Experts of a small language model.
Size: width 128, vocabulary 10325, 67.7M parameters.
Experts: 80 squared ReGLU neurons an expert, 2 picks a token, a softmax router, a shared expert of 64 neurons.
Training: a variant of SOAP for the experts, 788M tokens, 5742 steps.
Below are experts of layer 4 (counted from 0) of a mixture-of-experts language model. Rows are named router (the router's row for the expert) and show model dimensions 0-127. Each number is 50 + 10 x the weight over its row's rms, rounded and kept within 0 to 99.
After each expert's rows: a language model's description of what the expert responds to; "comes after" lists some tokens at least twice as common just before its tokens as in all text. This comes from a sample of Wikipedia text that the model never trained on. Tokens count by the router's weight.

# expert 28
router:42 43 57 38 50 37 54 39 42 35 51 53 56 37 44 57 62 40 40 29 59 16 44 51 58 66 58 70 64 52 77 64 46 39 35 48 45 42 57 50 53 36 58 47 44 45 49 59 50 39 61 61 46 59 64 66 42 54 63 57 62 42 55 33 38 37 43 54 48 40 41 56 56 61 39 50 45 47 51 50 38 42 50 43 50 49 45 34 42 54 43 53 48 52 39 32 53 56 32 40 45 38 44 64 49 55 61 63 59 50 44 64 39 63 47 56 65 55 61 56 68 43 59 51 54 47 61 41
It responds to: Possessives and articles. Possessive 's or a bare apostrophe after names (Parth's, Eagles'), plus the, The, its, his and opening quotes, often inside titles.
comes after: ".", " and", " Women", " \"", " women", " O"

# expert 40
router:51 51 69 56 38 55 62 40 50 63 69 56 46 44 59 47 59 52 51 48 63 42 31 48 46 64 63 35 44 41 41 56 55 61 75 61 44 52 58 55 53 30 60 43 54 44 63 42 61 46 44 54 45 47 54 39 48 54 53 58 55 44 55 48 48 46 42 54 38 34 36 43 43 77 48 44 53 71 41 67 67 47 41 57 45 57 63 33 60 63 46 61 58 60 65 42 58 41 34 32 47 40 34 57 50 64 46 60 39 55 68 45 40 41 49 58 35 47 42 32 55 56 51 53 46 40 61 45
It responds to: Digits in numbers. Single digits after a decimal point, dash, colon or comma in numbers, scores, coordinates and statistics tables, such as 7.5, 2–5, 1,000.
comes after: ".", "–", "-", ":", ",", "°"

# expert 61
router:46 48 36 45 42 50 59 56 52 49 31 36 33 48 62 60 62 38 44 38 37 56 62 59 57 47 71 47 38 53 74 43 62 53 41 50 33 50 42 51 56 50 41 58 57 56 52 28 42 51 37 70 48 36 32 60 50 67 50 58 52 52 44 65 47 55 40 47 51 34 53 71 50 29 33 45 68 52 50 45 60 56 44 55 65 52 36 65 55 38 44 52 43 54 61 64 43 40 59 67 48 46 54 60 53 50 48 58 53 46 31 53 50 58 45 45 57 66 38 56 63 55 55 49 60 45 70 57
It responds to: Abbreviations and pieces after P. Letter pieces after a capital P in acronyms and names, such as P-ST, P-OW, P-ak, plus unit words, decimal points and table pipes.
comes after: " P", " p", "P", "5", "6", "4"

# expert 32
router:53 34 57 63 45 31 68 71 37 32 63 38 49 64 62 54 56 63 55 56 47 62 51 51 36 38 32 41 33 70 62 38 68 50 43 42 41 39 59 52 55 60 59 57 49 45 64 52 60 59 52 45 65 40 36 36 53 43 51 54 47 61 51 55 63 42 63 44 55 47 64 47 62 44 41 62 58 38 54 39 55 53 50 54 29 35 57 39 45 58 44 57 50 41 60 57 71 60 42 62 49 49 60 34 42 54 47 67 58 43 46 43 54 50 43 56 65 42 36 53 59 40 58 56 40 55 55 41
It responds to: Country and state names. Names of countries, states and big cities, often after a comma in a location, such as Texas, California, Canada, England.
comes after: ",", " in", " New", " of", " United", " South"

# expert 11
router:51 54 62 59 43 63 42 45 53 58 74 58 47 39 38 50 49 56 55 41 28 51 65 48 41 50 53 35 40 39 47 39 53 46 54 42 51 50 61 42 69 55 64 37 50 54 53 53 37 41 50 64 47 59 41 47 39 47 66 45 52 65 52 67 56 54 45 47 60 38 54 50 55 41 36 67 56 56 52 53 30 41 31 39 41 57 60 71 51 60 44 64 66 51 37 58 40 46 56 65 46 44 50 43 47 45 58 68 46 22 52 53 47 33 46 62 53 26 59 52 59 44 39 66 42 61 45 42
It responds to: Year-initial digits. First digit 1 or 2 of a four-digit year or day number after dates, months, dashes, or parentheses, e.g. 29 July 1984, 2011.
comes after: " ", "–", " (", " until", " May", "November"

# expert 58
router:33 60 55 43 52 52 56 36 64 43 58 50 52 55 33 47 46 39 63 67 69 50 53 41 42 53 37 66 38 47 60 54 55 65 38 40 59 60 49 62 53 46 51 62 60 58 53 43 41 51 55 55 42 55 50 62 52 43 59 40 59 57 41 51 28 45 53 49 38 42 54 42 53 56 30 45 41 59 34 62 60 34 55 50 34 36 28 46 46 44 70 51 46 51 42 50 59 56 34 57 61 41 64 50 31 43 36 60 56 41 65 65 49 44 55 55 41 37 69 41 60 44 49 61 75 38 49 59
It responds to: Headings and sentence openers. Section heading markers == and ===, and first words of new sentences or paragraphs, such as The, In, During, However.
comes after: ".", ".\n\n", " |\n\n", "\n\n", "==\n", ")."

# expert 36
router:57 58 49 44 68 64 43 62 56 42 55 56 57 44 60 57 44 40 69 62 60 48 47 43 48 59 45 46 54 44 50 31 62 57 59 57 39 50 49 46 31 54 45 30 38 48 43 57 49 49 44 53 35 58 66 41 53 56 40 32 41 57 43 50 69 39 58 52 55 52 63 49 44 33 31 54 74 53 51 55 57 45 48 42 60 41 37 79 40 44 61 63 46 61 51 60 41 55 47 45 49 65 48 42 65 66 55 61 41 42 64 65 56 51 43 55 38 33 52 59 57 51 49 65 44 25 40 49
It responds to: Infobox field labels. Field names at the start of infobox or list lines, before a colon, such as Known for, Key people, Genus, Release date.
comes after: "-", "==", "\n\n", "\n", "===", "|"

# expert 52
router:40 54 33 50 55 36 51 70 59 38 37 40 61 53 37 62 48 56 44 38 69 43 37 42 55 35 48 59 55 64 47 38 50 54 53 32 49 59 76 50 61 54 43 54 43 38 49 52 38 58 53 67 62 63 61 54 41 40 49 48 50 28 75 49 38 58 50 44 33 50 52 31 51 50 53 60 53 37 44 40 35 66 45 56 43 46 55 63 35 61 57 47 30 57 51 49 40 70 66 54 49 61 48 55 53 55 43 48 45 62 46 45 56 64 37 36 37 51 44 53 56 42 43 49 50 65 52 39
It responds to: Concrete and genre nouns. Common nouns for materials, media and genres after adjectives or articles, such as rock, water, glass, art, steel, film.
comes after: " a", " and", "ing", " of", "able", " other"

# expert 39
router:43 56 50 43 37 40 54 53 45 48 49 47 68 67 47 50 40 51 34 66 73 57 48 50 52 65 32 41 50 53 58 35 56 41 71 49 56 41 59 51 40 45 46 46 54 38 46 53 67 43 41 42 55 48 55 52 81 42 51 57 40 28 57 45 52 37 56 59 57 58 50 50 53 47 62 28 44 48 50 68 67 41 46 34 39 61 58 38 51 42 38 50 39 38 45 60 68 54 44 43 46 37 40 49 43 52 41 37 36 75 60 53 59 46 39 65 38 61 46 56 47 51 58 52 42 44 58 59
It responds to: Digits inside numbers. Individual digits within long numbers: coordinates, decimal results, scores, phone codes, IDs and dollar amounts in tables.
comes after: "8", "7", "5", "6", "4", "3"

# expert 37
router:50 47 39 42 54 66 45 66 61 53 62 47 62 40 49 42 44 44 47 41 54 29 42 58 40 29 62 55 51 54 58 52 55 54 73 55 47 64 48 59 59 61 43 64 41 38 44 34 38 53 50 55 63 49 60 37 41 47 49 58 54 55 37 53 36 56 46 57 37 74 42 28 56 45 39 66 49 62 57 46 53 37 52 56 40 58 53 53 69 30 64 41 51 48 71 38 41 45 37 47 45 66 63 42 48 60 41 33 41 52 38 55 63 37 57 51 53 40 35 53 51 51 58 46 39 51 32 56
It responds to: Word stems after punctuation. Word-initial stems after hyphens, commas or colons that a suffix will complete, such as non-qual(ification), cur, trad, vocal, Architect.
comes after: ",", " and", "-", " –", ":", " or"

# expert 20
router:46 52 47 57 54 43 55 30 47 51 59 54 49 41 46 51 52 44 55 65 60 54 47 37 50 56 66 41 69 66 38 43 28 56 46 54 31 58 49 38 52 61 61 43 38 38 30 73 58 49 47 39 44 54 31 57 41 57 72 39 63 48 51 39 53 55 46 34 43 52 37 53 65 50 50 46 55 41 42 39 46 61 56 69 52 47 49 57 57 61 48 44 63 52 48 62 50 60 51 70 38 30 35 70 58 51 49 45 43 43 58 57 33 54 65 58 53 33 50 44 45 48 38 61 51 30 34 52
It responds to: Hyphens and list dashes. Hyphens inside compounds like site-specific or Gram-negative, and dashes or pipes opening a new line in lists and tables.
comes after: "\n", ")\n", ".\n", " |\n", ";\n", "==\n"

# expert 13
router:51 36 47 56 34 60 68 75 42 58 48 56 48 40 55 38 50 62 59 39 44 56 51 34 49 48 49 54 52 43 74 58 60 50 53 45 29 57 53 37 49 36 48 32 64 59 33 50 57 51 50 38 49 48 55 50 75 51 31 57 60 47 48 69 36 53 41 44 63 41 51 42 54 42 60 39 45 32 50 48 58 43 57 62 48 38 49 49 49 42 38 43 67 51 33 60 65 54 39 41 50 46 38 42 57 50 55 57 56 41 36 64 57 59 39 60 72 50 33 50 47 58 51 50 38 62 67 55
It responds to: Month names in dates. Month names after a day number in dates, in lists, tables, match reports and timelines, such as 28 November, 6 March.
comes after: " on", " |", "0", "8", "7", "4"

# expert 59
router:60 55 62 56 49 37 48 48 47 51 22 49 47 61 48 43 65 58 43 67 45 51 46 38 46 54 61 45 55 35 71 38 50 53 65 49 39 42 55 43 53 69 47 59 71 44 57 46 37 39 56 45 47 37 42 48 57 54 57 54 29 55 39 43 46 26 43 68 39 57 47 69 57 59 52 47 55 60 53 59 63 51 52 56 48 53 60 57 40 45 37 30 43 62 54 34 62 46 45 54 38 40 50 42 51 30 36 36 35 48 36 45 54 51 40 57 34 63 57 62 36 51 59 39 61 58 65 54
It responds to: Inner number digits. Middle or final digits inside numbers in tables, percentages, scores and measurements, e.g. 57.38%, 107.8, 28–0, 45 to 64.
comes after: "3", "4", "2", "5", "6", "7"

# expert 45
router:63 40 38 38 54 61 49 57 65 70 55 32 37 57 71 50 54 67 55 55 28 63 52 36 50 35 39 25 52 46 43 61 50 52 32 51 60 52 37 40 66 57 58 54 42 50 51 69 46 49 56 68 54 48 34 42 45 59 43 57 47 56 58 40 41 49 52 50 57 56 47 38 34 51 58 42 49 42 47 45 38 64 59 43 52 37 73 55 68 51 51 42 43 56 49 54 52 67 61 59 53 65 50 59 51 61 39 44 61 37 46 46 67 53 45 48 49 57 48 57 26 65 54 39 51 47 50 47
It responds to: Capitalized word starts. Initial capital letters or first pieces of place and person names after of, in, at, as in at Tufts, at Cuxhaven, Fort.
comes after: " of", " in", " at", " and", ",", " to"

# expert 55
router:40 46 37 59 47 38 44 33 30 51 56 58 54 55 50 48 46 52 47 38 55 46 53 63 41 65 40 44 65 48 41 46 69 61 42 41 52 61 42 31 58 65 45 39 45 48 29 37 53 51 47 56 53 49 66 57 49 53 60 59 40 52 30 34 58 57 51 76 42 70 54 48 34 57 38 70 51 47 66 36 43 41 58 37 48 75 48 47 52 56 64 54 42 38 44 27 36 41 60 62 42 45 36 53 58 48 39 61 59 52 47 51 38 55 52 49 47 40 50 64 37 57 37 53 49 56 46 53
It responds to: Coordinating conjunctions. Conjunctions joining nouns or clauses in lists, mostly and, also or, but, nor, &, as in concise essays and colorful renderings.
comes after: ",", " well", ")", "s", "),", "\""

# expert 6
router:48 46 51 51 52 53 58 50 53 51 44 65 50 62 50 40 51 37 36 66 50 55 55 60 54 55 48 46 41 51 80 42 57 49 52 26 71 57 44 43 52 38 61 31 54 58 39 65 54 41 54 45 62 59 46 60 54 55 50 45 67 48 36 57 40 25 50 45 37 62 51 42 39 60 43 60 44 55 58 25 37 57 57 49 45 54 63 44 50 60 58 41 48 41 40 60 66 64 52 56 54 70 34 68 51 55 58 58 36 39 61 52 57 62 47 49 39 28 47 62 51 42 50 59 62 49 63 63
It responds to: Subject pronouns. Subject pronouns starting a clause in narrative or biography, such as he, she, it, they, I, often after while, when or that.
comes after: ".", ",", " that", " where", " when", " which"

# expert 49
router:50 53 29 64 43 57 45 54 50 36 37 36 44 52 53 31 45 42 48 38 61 47 41 48 54 47 73 63 51 44 42 57 54 51 43 47 37 33 61 38 42 52 37 61 52 61 54 50 44 46 49 46 56 65 44 33 48 58 51 57 44 40 57 35 38 57 46 57 41 56 42 63 41 36 41 35 45 25 60 51 61 34 55 66 36 51 46 53 40 41 49 34 46 59 48 50 53 59 52 59 53 50 52 50 59 53 67 58 31 64 39 61 53 41 52 64 35 64 50 56 53 58 30 44 54 33 67 73
It responds to: Digits in numbers and formulas. Later digits inside years, ranges, ward numbers and percentages in tables, plus braces in LaTeX formulas, such as 1958–1967, No. 16.
comes after: "1", "2", "0", "3", "4", "R"

# expert 30
router:44 47 26 38 48 42 46 58 52 48 42 45 39 69 36 45 55 64 46 60 57 33 47 61 37 38 49 56 44 50 72 49 52 49 48 41 38 31 49 45 62 45 39 60 59 43 58 44 50 45 49 70 57 70 43 37 54 43 50 56 67 44 42 58 51 45 44 46 55 66 58 42 48 32 48 47 49 39 60 49 65 29 49 37 39 57 30 49 52 27 55 44 49 61 67 48 39 52 57 61 62 67 63 56 61 63 48 56 39 65 41 60 45 62 49 50 47 58 34 67 64 57 51 40 56 51 60 43
It responds to: Units after numbers. Units and symbols right after a number in measurements, coordinates and statistics, such as %, km, metres, million, ′, ″N.
comes after: "0", "5", "4", "8", "3", "6"

# expert 19
router:33 40 57 48 64 61 53 63 48 49 37 39 34 41 48 52 48 52 52 33 39 68 57 47 45 37 63 46 40 45 35 56 52 42 62 54 37 63 63 35 30 48 50 34 53 41 48 59 53 63 59 53 56 45 45 38 43 61 46 53 54 62 40 36 47 65 47 65 55 51 49 31 48 67 61 37 52 50 37 42 49 69 59 57 53 40 57 32 63 40 51 51 57 26 67 44 65 67 46 62 42 36 46 38 49 59 47 44 49 46 53 57 60 66 54 44 68 48 38 49 46 43 38 61 46 57 34 39
It responds to: CJK bytes and line-initial tokens. Raw bytes of Japanese, Chinese and other non-Latin scripts, plus spaces, quotes or digits opening table cells and lines.
comes after: " (", "\n", " /", " |", " $", " Candidate"